From a checkpoint of a small mixture-of-experts model trained on Wikipedia: 8 experts in each of 12 layers, a shared expert of 256 neurons.
Below are experts of layer 2 (counted from 0) of a mixture-of-experts language model. Rows are named router (the router's row for the expert), up (a neuron's input weights, with its number) and show model dimensions 96-191. Each number is 128 + 32 x the weight over its row's rms, rounded and kept within 0 to 255. Numbers have three digits each.
Before each expert's rows: "gets" lists some tokens that make up at least twice as much of what it gets as of all text. This comes from a sample of Wikipedia text that the model never trained on. Tokens count by the router's weight.

# expert 6
gets: ".", " |", ",", ")", "\"", "=="
router:118128066142119148142074143123186076097134165096100133129069119106143145165173104125150111100135134157129142074149110142114172122167179165151143093122107172163131100133135105119171157081152119127108196160155142086146123074151119080178126070172169123127099172175188132126128124187085143108
up20:123127122131177115077109119184151087129179120088124107147124110129119117130114205150098161113106157196143135098161176104133167104121149122144092069160104147154079128164061109164139152143072133132115073125136179092133169132073142177132107127071071115120083163090151138159147138107140088112
up21:114153135129129113119093174132201130152132145127119143112121139137089104164129148176151132150130168178133176088119105094125092092101181121162072114156081091232089170159117165159129160165146114096126178121085155167123136113109126069147103109156095130099092154085126132110147083135139124101
up22:109179152106162102124145160092147166155119075098102099095097118124117129140144123140139125209089118126165106148113117151106087132117093098145129153132096148103097144152112180149113055183094110069136164144087123190171114117105127191087161124112131134177138102134129153108132106123127132124
up23:134092108133255117131067129070130115197140098108156146111109112136112088125036148174080103118154113161167166115141183120118107134111142125192125108112098091124138138163069173144166114106075115130131182134122147108199143135157133131113087126109096076157147170160179137107094137105066089077
up24:170105124141121119136087155144036095091121152195126170152141111101103119108131119083099113190171113128133130134142156181105175134133120127154072130158158015074169139083049083155092151085142141078058048157173191114128155116116117197153133161110118132161132146189112155120107091124185112132
up25:128137165102121237134130116159107163133076103088103142120134160125111132121168183101094128103107154103058108106145122115144192131091099061126153152138092112089120140151155127139112153215130129139143116097074110152150133139098105090144123112122050130148094094097104138148179171152095107108
up26:138001056083113183119089150115113079107129136158134199128155144138126145115113084149163196115135114142154202129165166145136135106112146108052084125121155039189161153170062122101135144099155149126093107148155159158115126138156110154151143154138148178091130122130139129086126116134121120101
up27:157056110065122113091090188160119127120116115123110185081140119141128124180108102213120135157125123138132154146151087132125163115150124095149149136132103134179149159156144156138101139104181116134151184148043100160141127108113117093130080129103146190139067135119131121148191143128115086119
up28:120156124134100135157185150116139106118159180121136117107108255131128123159145120132087133086179129178070111111160153143155105129133107125093071109143097123212085126178184136172123136169085104155109121040157179138143144171143092076138107128100081139070128144141114110109099142126053131095
up29:127084119139147101133127131040177103194172120127141099129140153137090111125141172139162124118169127122109147120206164143068087079142126149119096113143118143216070127138161117198139169116097124148092163032163147106145135116113118139155135110151090169100146145050147093223137156139078115091
up30:123078071149147117077096127134165087112163172064142122115119118109114110150128095135067119129063146171179127108212123085125133133145125176161107081190083199162070142118175136178139133130136102148162105051151168081161162108122096145151094121090148140102125175108154115179146147133041076110
up31:148115103116098148103111113093141104084146139120102137104096127108120102119180084091177120147146123139130135125173084133098110160094157138138177097127127146127121137149130114117135173108161143118126194088094140093144106142111130031138136112099131165136107155190115140088159141111145138111
up32:157104111116151125085116126133108096133141130114113106138148152113082164132129056130165105136151089081149111134151203158078145130118134101122076109117157125146062137102075132095135125102125113155052159116139150106100144150084091163122196115050150119205114128150103109196142105042175159119
up33:141144137131240149123170132144114191174101127138119197107117103101112078132153110123109101114162111104099068133180125117152166129185078082093179134176145119108140127182179162156128139109130128102125197080064103139164158145131114155125106129120093100158118095086130167111144128101094152098
up34:131091105099114100124131135137091111093192213100101133112113105132139107089114194143148142148204137131139156115187149115120173153131123127118126097144100188164106148128092078098143092096065118148094159168124087090155141157123114115166187154053129176126131173163144120137143082174067053104
up35:159055163097144090123131158081177168106066127098123136109149106146115141091152090191154132176146140105087131136129116119121181110115140076135110156108181087150149160155108155134074158163145111102127171143044096197123136117070102108127066110087133143170074137174152090147212126119116126116
up36:138130110126111141108096099133095130073139174140168151104129135144106115115166047086135081145096097116138102156183133122083131184134168128133220114133142166054125122079076111137135133133148135128164122114096118120223137131109142077126187171091136180130102100195117155091173158109160133144
up37:137133162110201123103128134171115142147111171146173118141179090113117130123136106093119123173143074076153119150124112111136198070136140117098139133099181102096169105166060143134134115176147123113170122168111118135170127135151148140127072118118096127119097073149107145133187206134211171138
up38:152154158171206162161139119120138140137126132099094164115105131124130156121142140201103128103196125115088109108236064106158090191018115129126139147109135161170138131146127163174123135114093085149138178129119054131148123088119097078113096134139158122168119133152111135139071130088108128098
up39:139109070137173138119092068068114161066164166075119125109088133134108118129155183088187131097131130111125104136131231137125123106130146146105114140130078132101127118105042099053112151111090120161093158145135058109176134125089139113123144138116179099166170126207159117104124098136093095118
up40:150116108074122160117097109058160108115191139129101108162127161121118130104107160101140135117167119208137132106126081142170173128094178134143138094132111173200060149128128072105126075107034154083175151171118128105110105117102137161094111126143155122142079153138120097139112142149120075116
up41:116093185054137105150150174145135108153078146055122131134136161187120093106110133215123126146135108129151167157167080122162143104149110149085128130113100175182128135161105176136102131103150108171180171116098078142135150095122119109128133142115068184071078121076139101130201115113114099124
up42:131094096143155123114022063077158175078168182080139172085120056150129107122162110121130144137091178125152169119169173073094135103121166143153096116123109164136154143111029167188144166091111126125107184145126131154136134147136094047137117092141115149090114124159162111143065114179098109119
up43:122139118128149152114109180153106092150059115064129156120093134098090129154127146134134101109132088147108168128172160185174144151120105133104135114146116163142144151165171138129115162136152125105034191105126114115215154140123115083125161110110105153129103135066100142099181148112085105081
up44:170131109141160145114170142135099127093140126089165187110156148105092149141081081117122108129170117157084130162101171110129199122117112096118129168124144113086130141128131165125131070113191131146115176140145107124149174138110094102131198169027169110140168080179100129159092046075193118137
up45:131163142150104138143100162130166163188150161136112126097125141119124110107128064121117132155170153101148136139184138080138150166116192093119092136137114120101109137125009156162115199146181104118130157104125117132160146109088096097132102105065121152153086106178137108135106116108196150086
up46:138155129122200102166111147107116108164077095146124116138167124103135154071034180127106194158247154147130160113116187127076152127079117079169104137115158063160176130085113122179055166143090147111138142119192085146097154124110105149129076106143112207114093158131166114129107101133138128115
up47:162079087119107098062131128151082137101163153123110136112177137119108141134141102139157070131190086163088141151111144166169119109140135118108106103134120100108116149145137098133078195121134133148086124161132090099115138145103080119155204143067176184162152091167105101196126096133147160118
up48:139073079163158135166093122123157112150119132074145184131117119106124132114067160169129186084130145095218175149123169197099129120156102144175091149124116057127165113121040141130141104103134116132097127117170207113163148142158104127137078080121149131152143152156174116108134150102105080123
up49:153068111048111171125145176152127119082122106105104153128155129140143097057120158137128145143160107104152156125216132072152136047134075117066169116105144113114151142171130174131102107103123113169154168133091108134128139137146117118122157129120130217096071098144114118178143139119123094130
up50:154115096156193147064092150096155104107127117111176140105132118135156134167100086196105117132074089146162122134168140113128185121156131125175141129088125006091157136085071098077139109057158108065102145163140128094149126145100159114171087167107176127152115134096114134087184121120129084131
up51:121160168141208220191131109127147158149127174120124105084129090148113064129172156097077108112155136096052089106125091084151151118123091099153126129134109105153087143121172134154120161129147126119154140113032145140133157140105115118135095131148068130179097117102141142150168121132080121088
up52:128087106140109167145071075031188126096146134104159134101101179150100140150189087145122139110158175166101127110143121115117126143130180145107094068149109136186116127158148107166124175115093110140141103118129143104188132139095065071144134091152124155079126157141157122098156137153074098087
up53:137137107098115112131096119104131131096123073106129110118096146160105150148164112102149151145145151174162137137131172196066157150118189135107114060153124171184122136148124056132111118118061116132146151126127074155174127127055109140120146103143095151128158146179104103105104094142079124114
up54:129112126094102121125146135139157103073131177092143132141119045144138075143153190151149178124137142134128143128095088157091114132161081120166091139120136102198104129167134100115132064136098129077086120200130174098132142162120103157139061109070115152179100174098153140109196133169129104130
up55:178054138115128126089117156151138128031153123100129209070139115137146125146095135134102128087089132195131151131204145063171176113137126125151138151134140115171168145147109156105088155065166094086136102163109106123109176112125082110104103126072168151131111101113121129146125138099131081130
up56:144096069152155130103020106071153122096145127114115124131132079079114146161117131217134134148113155185159146119153127135110136098158191119141092102132077152218159147143120103156134106159118101154110198160170124106111105114148111098135087042087163143118106166149195058152119130146093112094
up57:131113110070080158161127126128091067070164153114108132132116125167112157128158152194135119111129130171085147109165121153147164076085133143083089138124127173167143141130122113100079169079139117112126103138128106142162139089133112097133120201157165147111155131144160110148172084153129096132
up58:169130068154171141140078146148048137114146099122132145094138112138123115165116124107141096103064092147196117155201202104133155146178119137152096147128100061111161130070097127125162117126163132110143105160101101121136142109091135152148176141120165116145123087109132130126185096139136113127
up59:113169164119086134124117171119195128116097126077106135076115179144113119133156095165054133178133156134115122097144133103125120161118148139111161152145141156240133131192143177139102115145167108124122194092114106140136122115082110049150128115134080144099062140092106099070184135131107156101
up60:165163118131241199080151111138096203140122118099134161100113087120101086128147123124103104121145136123063084120128128109115170129152124115119155139154115140117112143134162136138132132142151123109115180120110084133192154144152147136136128138142067116179106121109098138125163130091107143103
up61:121160163135121180205127134133151121130136156109129105108114155169129096141155132138093118121134150160113112119112117113151120114098107137133101146142113087246131148187162133204127151181109105222137149099083119135128152121145120103135082100143085139104109163083167123132126143146069126053
up62:134111068111150172123099120048138108035127139053137141101096157128086152107095125136152128114124160171118110149196157173081122141082111163131118043194105150120173141106158104108138146111109119170053161133124123109254167158117090077142176124082179131111152145133167131079126150136021090103
up63:115147142153166138162162129179163100195088206095116131127119173126123120078105157224190142155204151113087109139182099151100101140060097117075125152112150131203093126141088170193115164113119103151080163074133135146130137146116113096142065184147139201110140133101114101120132136092107129124
up64:141162099149132191110128115127108124160095089108133212122123133095095091133159142099157099152186119122080146136141092135150099094130073099088158122131113160122100148148115177139123144145139091155106131103082117156184174180131108123094129113130082109156091108100137136131162103123106132092
up65:110146121106100101141093161143154094078173197117134110116128131160117107128133115129110197104185164148156163099122103170131095121177167165109080118135141126159151145148102094103104108135094136096127163187136208102145149146128094164181121148085093125177095145152129137141118114155104113120

# expert 0
gets: "1", "| ", "-", "2", "|", " "
router:126160165190116150091101124113113170170146116150095134165139090136119101177107123093124066110114175121181105153148165116149163167152113061083137158141142106119171124163095141069139159114144114066167096151145115099116180116105106170148135118153137039136104175114105124098110159126166136120
up20:150120127162241107086137153151180165105165126121133176117126096116101154170135067174128146130134134217214148132097134164085110103150157211155099132110095136138157117159097092138104102122130075116163160150201135116147177102142141128132154165145098130156089134135165110104077133146097090087
up21:148041124129063197069095105118122161152087100149124217134117120128117098131149139052141157101167138138168157148114108153149141125111163128098120145119199086134153146162119091123120174045139142057118133116113108114148095174110116102092143115123129133182191123093098133116166149128177160112
up22:105123096099181126082114155117110166132119128131118164148099179119069151146102053166130164164089124165138115124159046155177173143096153062129071135121159133189170169167168105134079137208143122079152124154157071147118121119133110171140201154088152114142135125083117114108202147145153174093
up23:163142152160126102175071139147103172145132169165152163100090171115157142143122137085116156208098151157194124126168105123126111135128117118138186152141173045118121134158126145105072093134122127120161133077093117185136122095159125116100196158110154091019098122167132121072145160091164142093
up24:131166147159173146134138134140144133155132104100140137129061134102144114090100185061166255136139109125192112126165149139113113108128105185135111157111221142130130132108108102137142158103153104131133095128165102127142115118104083101063134128169177153071144144070124128072146128092119166088
up25:135173158152245133136151150115111127073151113120148159124176089121109111155101140099138100131107131156131147130120173159069157113151117136145200108147091145148092133168075119120138172066105137154097119116068130144126126088159161125145150174139146108105106112173140129105115095106138138103
up26:151115135118189170080106172121180159067133099135141156122215134103095098159097138129058087085103101206157107128116198134130151144086137108141226153146060082084104147096096137138121052111150127100160143182146163137142114127108148139119128166106134120128075123148118118112132119065153155136
up27:187110102173209155097120134122146146155191090099147171130120069120127128138074126097095128136078153119167125126119165109124158122156115120117128159118182140132149135167071137088155120083117107094058141165137116082137179139178133163146173119082095081136077060141134154116167100062125109124
up28:172113140127130157114138097179133171108124086080127175109129131087106115161079088087094166136191143158127148148143145179106126128132100154134143180120121066067166138134156173119134132064140148092122119112044131071110202127150170135126128123136119118126144175155132154070086200076124133133
up29:100160157080151112081144121120155108154140123120123125104129140191170167079166148079097120144150139121123151127094163126076140226101150129114102182134120122114168134114130137153163124098052136148173192122141206102146126058113104105145092107154096120098108110155164118117133105083113094122
up30:123094110124076144118164155162131105061197141145141161124151178130093185161176142154081155107129099139117144128129096148175125075183132115104169111126122187101133138174148111120114167145132096105114157136072131121144138057125081103169127173093178142172083075141137132146169141109151153089
up31:126117096077172123070098100108183097168110154118131098128163139157130092121133162108064144109086131115153143119104103111133077144103096153181135155124173186113093148151103138088156023161133118134122081119122165121127115126134102157157141170147125153169127151046125077155137133109094172134
up32:145178171104123132178117183197137144156124133155087180084158146139071139189156181163089128135191161179028138111134116075157115113175113103153103121154092154111086132178111141136147180130128101114169134089123106140174104092114098094128090076150108151106121130126143127127160081118126162096
up33:176109064110085154114136071120100162114159078124111172084106077123141128127159128104144183166168156144122131168113114104109147147149169106137173165114097077110181122182132110120132143076129152076093067129030106102171141134096111115134136142139129085203154091167109119109172111121195166143
up34:144094144068146121093095093148094104133122129127189161137113101081089155147104219131055091162104095141157110143133163114131120118126051203127141145136124147097105152151073120162136164126187043115152090147092129144139130147129096111160205176081180128089135113126118137097227141127145081138
up35:173082086115165152052042081157149131145171124147135194122109137115128142196145051135130098147126094121196148132159161150097146121156118165083118130142182094138149151145103089132115129185126112128107142131123148124122118109095126024130165072086118093172151103186126097140176107170089147140
up36:116097078159111092101128112109144125123137134144182145178121104097101145124148069148114060113157085145145131120154166148205151074148143171108180127139082107112124115077101084158107130084153125146142102171152145076181157131086079119149142184045202138157156113195116127093177138116164111110
up37:114131125108151137113160181151083146103113121134112149149141155128123147109139095157055135132152089116125130141151111150132174095116110078137101134113207170130138140189136145104069142149157119143132140178091097126143138101096076147132178136036145094179139092117103097126200158108131140135
up38:179049103081077187054079090127089138113148119086125218154103150075141152163094141152153082126131122188111154174172160111152152096167144102119177149175083151108122143114177105101131131128135098122110104143131108131150121139120137046155151101126141138132074081093141113163164124137169112114
up39:192088114088172177080083178187184078155135122130139188134186121172127097149145106199109121136118150131116137125128128084093234126120141068155083126133097036111131127140047119087118172073150087115100157131098157150175114115101118109177105095132141139123095141170124148091210132121169139115
up40:116166121177176196124085080108187150100174119103136133133147096149090152137173142072161123162166114149132108124141145185111042125135152159083171112149083129090135125156177105118119113202105116118162115077104134081145156096146117149129091156174149136094107173174146116099099174094102125109
up41:133097131099176143117097126185161087165100140159101143108153109065017113169108182188130100176172151134143133142082168094185131152123079069104124095129141073112170147138158196102152135119147112132181132097103105158122149084107116128115128140116179097184087127068113132162147125104128165145
up42:152079138076127143153117152118139137170067115092121114130153112109168055092116109127095118134107138138084149120094083091141135086117081199139108174152154109130157124123132075135135123087125098153088124110162194075136162157154055097118144128109132164096093159132160118111178142102168146128
up43:157156134067072112060157149187099163102118145121132113113145129146073141091127115155120101143138124238121135159164112152155138126129188098155106120101061110122122150240126151097124165119141128153101121147097072150155144151071117139192146150085097095113120057115135136112127042143123146114
up44:134108102088126167139103147145123187126126115096133131152138102126117179084153173083127131148162167128109157126136135089098050159094101084095197162138132104094198150121135128142137157161118154149178129084085087135160115110149136096066134091155122118091114107088131130129144172109103133113
up45:149111138140097141072178144084096122108118110134159207090113138131121114110122102123131156187140157091053137153150166146134099179139145090140079103147117155110087151140121126178113148080128082095125211043137167116119150116123105124128121105131184160133105109142157122139129120059162114107
up46:146176154136155170039111086110198110110159100157206121135189151118166100095169097091145108148166095132174133139138126187161098126099127129138147140103116010112127135131103123149112064159110117106150176134087139113136142123164063158160141131125119172135143157204124130098101111149105097098
up47:146135120141178108085081063074129155123099110121139197156142091105076153121096138097121138133119087119120102150163179108116125106147134138147178135120146098142075142106104135106162100051092112116149133137151127111151156180100148113088151187083165114169119078131106118152147128111098105119
up48:163109131090094153120145148094060105103136149137110193146179123126146130133134092118133145153139105192086127190225159141172166147153132177116109101143135115157174162145095121134103153101135139108121188092108081113127195177109134099093138047124117157099132103156124150134109055129104151120
up49:160172100141150194108115109068156108186147150124237114147114136120067158101104105103066125161148160104108138126129158118111124130138198143117094140133105140147159133183141149161132134134083144116062129086076088151183131086156097110136031112162140134151107056089125116135082117142099140122
up50:138108103088068141109144163153124134055126129136106199134127204119081160124221107154155152076160117143123125110133101115085093111160141142135111126157066176131148161136122150149098186129095095088117140117120132053150153138133091157143156126138177154152135121172165126109152159104147151086
up51:140128139113180143063089068149145136145161093069125147084179085151076132176090087176181092121132131137166149105140112115158142086128134079131131200097151090097169169127086103125150184088194142078143132168121107067130161127109127102155093070103144102154140025131147119128163102146094134144
up52:145102114107063137149157173140114169071107169147124185087174187139117159148082104161108113138173145097128122160109122102154172114156079122141156123159112128091152161145093136168109102095188108110147113097103175114125132145133102112175194097046185135154114100136118121095206094109138150112
up53:164050071117113132150170116147106134146128172165099095101142140112107088141062130140120103183102133107171131162137136107066134116151152104106040129132130124099147119199094135106118134082142096188108134160122126133139164171079072151178120096084098115118117117183120104160140119167139135131
up54:190118108129179156092159124166099159064143145138116094083182132103145082146163098116124138119121129151129169112173151088086145129173161096137173173145175060128053134098178136136122115145153070147091089165152133175147124098167096110154170087107181078125099083127153114148148098126170142131
up55:168173135131189102125125123126159136153144107132110139133070117098105108138111101098099138151194149130100104156164176149068154154170158137134132102135083108104177142143113118129121100118152116134128158130070097049118139079071156074092117133141138106127140146161108144104131076088193113119
up56:177049082114105119106138117153138172130072120141164131120130126083107117102058140162099123107134124152128140192139171105084172101155107126130116111143154069157119153127078098151094158088193132150091143166092108133177117145151120160159175127055179116140075110115110127140160128089123157123
up57:112067116139095151121093096143064153118124100124119146136109145122107136142172155156135089137129157085158120134148166138167068117168142072083158152142112128157096154173186177113175162138094069152169152100120129115119153137129149111119117131173117076081100117108130099143112114141179095071
up58:182143111109085135100100144119082145230186120110165137122169117151077096145139135088142127120175168052099141114124134149147160111101109141094145150140164154119116128137107110128119116118121096096168136099101078156129123057052106133162102189131094102076119121171127138115091110115137135118
up59:145141171150077170136169178111116133108157120117121167127124164147132111141149106085128092146127121129107127175172131148168080134143100087094138123153056127134078127135144140120085070154149090150113131026058172154128183119062110117096114145084159148119100108166130139128125121106123124084
up60:121152189173206173188070090113135061170184120121131103072138124109073102194111091095109090123150118179153112135120106094055166173138118129172142140136145044104119131157146109127109120117050094152157133091146137154117142079121105132127119148164086124133163143139135118135148168180127074126
up61:131105129067081105140161197170135121162118090125106115076006170151118108111154160130109138165116142161101137145163132142105050124112136041144092110113189127108103165135087145136117092108097138186089098045080121145152178124068108101158118158111109195100176124105125124117106122140119112114
up62:130070069176088100094125103145172190161143111118101159118157175083149136106117080193154163127151119159158122104093158098123138048152159169197098098101136119120136132176094111100154109142062128108078126130159143139121112172170085135171155111130116099153139115139124103174146153134131158109
up63:163110085166182116050082081117166153107144120139183143097148083115134099162115109134136078183142112137204141141098105111060160115121138136182148131124093132104149140127100136147150138087109146103130161161174127101143160163102129133125127134050104115211125104140164115126137105086123144149
up64:189130106092143146120110142123112159177144088168131171086083169100148059112140038136070183165053096119122151158202152053152088125137186097182108221126119141108130146120131148091102100111145116111199142165106125156133142053113129124152178191090127112127157098152106137107123103113161197119
up65:140161165114190137097101123089116146187129114137147112192097129132118116084217078126158097118094080103112117124145107106063094195115138096096121137126156085134107151130109132090157109106113071058173138149141102079169127095125131140104099139133130131090072177188134122110108130099132123106

# expert 4
gets: " | ", ".", "; ", "\n", " (", "–"
router:116135170121079145154115165113146093128071109090121133090142171135178085074119150097153167184173165078104134111135125104073092151080117078142133142136177091194114120116135143116108108190123147146159134075067124121101112166177114133097133059158117182089086170137158132187139184141139145137
up20:147150082104120083125112069168115174089109136082173155127147175036098150134152063162102142127181110152098136153142116136153164086111137133123130169084154145164125118093209083115137071127121131054115118173157121185151152140113077124147125183105138117150116039101128103131163127124172155142
up21:106070116141225127115091157122113127177116108083126171151124113165134067123120198138062176146114159123125125128112141144050059156134104149140098131145160115170103148114068171163143135166089116076092118118102126111117157080198070142099143103147094109134147204105205115171073149079118078098
up22:173080137184151130162112154167154120144092123105176165138161111114143162187109163096119143176175119126078167127163111097104120101132164136108135124122115074116142170036082134168130126057169102118139176160094143124154117173123143153135048100097189128138156116237151102118102146093111161100
up23:103094111124100167154133161128108106140111131100091198072185132055176116098114101114171117167138125105118121115130140106106138125158051138118145181109048096165125168126097171102046118104135127195120130111137121133109125124121088127127144104127124133013149175143139121148140161148162143137
up24:133078073133102126123144171033156135143092141155089157167170098011147120165133100133107167148109152199147122134097137171104098110121175102139113139131136130153133141099045112143162083156107129182148193120144098138117152119176124183085135139140093114098017162126186069133118162131127134124
up25:100044079132090159081102134143138099078104160114149131110189175129079117140138062123171153181111131135164116119085185088119161072135140153142112079133105102143115120126087153116121111112121125154138162183131156095116131143162086115106174119162171165130095154168223136168165060223108099112
up26:165075138139186154152166178168146105145098123119114203111156192101130129126123119090142123089150124098147138163137110163141105099124109108121128096130155082145118145075099163130075143104136129109131118091107145141125193176185074149076146122119101161080143149145136151173159169101163116114
up27:131144143081159130173089176070129123187126097116119117121159159102137085107090138105146120168146100160070118109102146219115115142115112125128117110135115134111131126118122113162120003160106143183141164086101105109122160148100111111094129107112079116055134169173166092101101162107169091115
up28:126146142169096095138098108112100125120123138172140159106116104156094104151153146111118110144092156123154163159112066133186167125216100109158129116150126116136117145153174078128116091118080101218129194148142115125142163072185118094225121162125076100078126109142180099127110115149138099091
up29:126137147154134065138150118131153123105125182131110143118141125083127177153114143119135128145170119109100112155134110114155171121168075140139102076119149174193100128090123137131134119113089134105175255168114073090149125127183139161171137136106146157107035139109145117121150111079106107132
up30:163111126106105146130122152185158175118103166108124205101189142124145124095124116121103116212167162103114153138147139102146155129132089124116072108128163114176156148159142131174055186144160123192130120097083060183139140157114028110114134124113155195057113094140173146115168059154134144148
up31:138114110151136152110121140079185077097145138085113134106211149143086112127118088119184130179185136133153108118110204128101148113097128057136127079157103127150173152119102156143111153129128127119101093132112125099126125167156079148079192087141157136109117144132151131186151115199172105102
up32:159137111114153169126122131107103085076215113138201122123133112092112159064129036099144179170075082115122118113111171193144177109154158168139105112148138161123111147071090095147156133129121112144152130143092191105133090085112146138099170123169134161113114130162135140130103112144130122112
up33:134169111110160098128171169163093118116126126103110074150108124117125125097120121136128094146181123161096128127160103123176179110088159145123119097144130144120144148117155069134103090158096148153059157137149074125149152169055146130133124165080136153137103088185106144098188138140144083130
up34:148082121105084160121078147187184122112119116086171138115167101095131119099144166128193132164167144111116149138058218112072105144110138141149105124153169051101146132118038130166141106166080116160124125103087135126132128102139112114104180071104114164114072152186155100092141128130171096119
up35:141098100155137122173128138081155130091146159108132102063155099116102098124132090170117125105125139164199130142102113100084208070159148122181143135151113191120192119104113136163115116110142106135133123175113246108125122134144109096196108117096127090159108174153180155147164117168161085131
up36:135072104100163171034100109070101088128187148126207126170135104030093117112103133095118127112045066109150126135124150147102157107127144182134089148111149115143091159127095097094116160136146118157172149170104089112126120120166121138156148126109165148082129162108121124107081160157152124138
up37:186044105120127167129106194133106122100106126136091214092198192138096173159128099137159151163153145135118144125123212172153125138113128114128118105164094063122145145152079164131072145073181109126121146091121107114133166151153069109098158101128158142093181096154133151116146080071119088112
up38:113085100128116173166109130122158108134128147146114160134139126073135078138112112178107090124167127155130154143076094204136223096155127160163149092083120141122162128144091097147077143155166112149125109200156125098113119116160026097142151140144110139099161135127162084142210198091078076128
up39:147129102137176132135111070096172084100157124150118132179070121136115075091104141141158097126100152131147100115118141149027139115159159187162132099148168201144113156129140103184162168170123093134124148111130165108136137132140124120103121151145145064214108147115133132148072126120161117116
up40:135129130164156140141086129116068180166151218096135119134175132108083086096142128150104128139066112125106123121048127109152079132156145157141126143125141139113104154103186096111105085154154112126140146191105119134140096091114083119189128079154135145119121133130148091130082114161141172142
up41:113145097109098150139108064094098165177123127111200156140151072136080143064151138157122125133147144103107139092145109117103110140150160115126107223108156055158133137149150088160088191117153097100137096138104106196161155140117084103129116144144101190174119133083143134112125128105084153134
up42:143132121151062197113149127114175126138135126111179121068093148133125106102073189076108096138178175115050135147123100078113106108159117148139099105155011130150161191183093178133110140147170120168086141076087085172129139179105115055108090117122117071067149089155137142159117081159117134112
up43:129108129101160147168088134160168179137114120081169163128103057177108099112135132156101173149130169137108150171212085156098086173125110157153112129115124074094129137185191134139073052145118117093097177095085110157115118119101122111157137137150128131167139064116165097113133134113111115115
up44:128074111147184182110140149149147123160126126135146160143164078168136130059070131146143134136176135108142115133155120133109127159109154098163068133121114100099179112154026165102053105107120123105109113076097103125125165122101065090097092125109147158177100165176155091175128123076125103115
up45:124052103098082102105143126142137098114110107110137158127081122175127142128115101221135073078055133111125138160154079107133153117200060156141190156140120148142145159121223053118137136126193102142084150153114150166129154125125102031129158177107053183130135117116144114168176121100122106103
up46:144144109147045121146114142158155170089141121129111180158066157184092136125152119138162171116173179123030133140053167096178059160113154097125144105145126096177060152177157147156113122155151097055081184091114111117119151165121093093102128125132118130162129059097096116128103048087141125110
up47:144154085106092118131179123162131145112156140109205126164146081105105117126140122135099099158100141142182141134101120089077095092105146143164136158136100116100134172124130058109132128123157130086082024095160155163171129182081113137111152215129127136104160057169145177122115091124088156102
up48:154119088136091155150141222137064163100093117169101176141112166145106112089109113136131158109142135175080173178111131110157095132107100120109146097170141168141154131171092123196066118154118136109093171082110095193143157177076106111060114117101128120107128081148092108077170126145149144103
up49:167108105140152134152124144160104135108110156126096149111142155060124046114112084138196101220186146153132131144095193170179134095099147136167090097122109092121179118085142064168083105116146127141095122120123081136138160219159113159077155111123170173127092092203140122146127069168140063112
up50:178015120096101130131137181158124117109096125101119207104110186128120158094112169154083136165137153151144157191203199149124117146095056104121137136160123100171166167162063147132093141068171105164150122081104109104122167190138109103120165115106127172063156152117110146124152127058111093111
up51:172128128092105134102145180146129120149141165127083163113177077124150089116181134172097094142139134117076153129167086136147164091133046123138088165109113192153197157201169124155039128149144099214158135137088058117133153068150122103142101121088146161119101074136141086151167058115141150129
up52:135114127121069131146175182024122122142139116076109209170161091079133094113108107121141136169128093164073154150116151238126168113160103113123105150141118180161080158089113138157136094146092155174093118111173092186119189159139119118097165132064105144102148142165162110144098107142102114137
up53:160127103105163160125081069117105109161144123147137074146154137051057180141140072127127153119124045155160115107119124142127186148123150137149144186134083196114065145145176109109142138117096094148147118157116092108125126120156141148156082152089129148161202137123096085083113182050155076111
up54:164100123124108128119182124136120145147189162144121086143139169080086100168133029122168133172128077154110139136154117160130128121101185109146110162079133119121066143137173129204075139148082112122142169111105073096118149092142091163179117108091188172129076098153117113147110086111175182111
up55:103100126116093148113120172094097153134146125147127096042135222150138140104108130100111118183114123151128123108115121151151085101120160104118102131141124152191102156119180136159124171140121113160077106102139086137118132113194094087096136138147121070067141152206116134086162081183184203102
up56:136113108106072155107124177110129112196117108083177168110136136125131164097180142143160162142091113081158134120076153131116115141091165131126074121166204146115122167123054119165053177159053128161160144086077089124159091127135070135109188082094134217069113148133129128112136130092125092103
up57:107136126044065110156130195144113137078088118103114063142113127128164165163158158162110160147156096137073155142131093147147075142112120099137119172139147177153087156120166128181095059176109131195111127101104103128110119122103121158126114161065118184117154085182155119168147062077155127107
up58:110095106163140181104111131129147087134156137100231177127150097171122123116108096161130125145158154143153128108159135098073158112121115085136114111100102117169198115117088135141084165126084113095092147153110154112135155125111129083128119088136119118125062149064169124188120154161129105108
up59:131158125111112110109094174146090082157118149172148120189102204138111161143149119099066135230114100100160156184148151145132120153148131100066116100123156109156056178131136120171098151135085136170094147111067135194151132115102134154142182147138146129091163092110110113128140160121163139133
up60:121119118110097155149114117145135185130067138091132180081157119129135125079113194160087157193135173117119134171127145080074069137100081076077142160116141086162127157202120149162089095111151120177147140041106108181177121179151072110100102139111118117064127101118123127108139128112092153131
up61:194071136132117172157124168099138141116088132140173186121124138059112114065075171120131126158203168144066161132109137132137075133102139102116116107160110052155127150154089145199055126109186108137145122086127075111130155164116097090087116120132142182078160080118120135156094106112146113108
up62:133126078128101186092084135089070172206097134126134124118109177143102123104170128117138107160113141086223124111098138130089125137177153124081126152144112088181105142138090081057166120161164113192140146089100118176154104100103157137119162069123055087100151173155159106095132102142085125125
up63:148074099120124148075092076056096083102152168130199158128115123064080100145126109108141133133023072123200126144118164161115140088149177166121084109127160135138060128133092084134169155142148096147179119162099175095124118119187138126149133118132169112104094138114158138096096127158125133112
up64:150125103087104118145155181198109179103101157123118140090114143130160140080178123128112117127171112119091163171094122149162129126107076100104121180091146097191169146134120134224064100157107133138126119109105122182128130188077131148085133114108139177177157050138123113148179129155091152125
up65:136092132175163167114082144099151110152132119119126152137102150128144127173079115144113137180090124147155112146152092149079096108162083144095137082159146143103148138150095151092171157105109120154182177093142115101123128149105134103126145163144124093105119183117154130114127175121121120125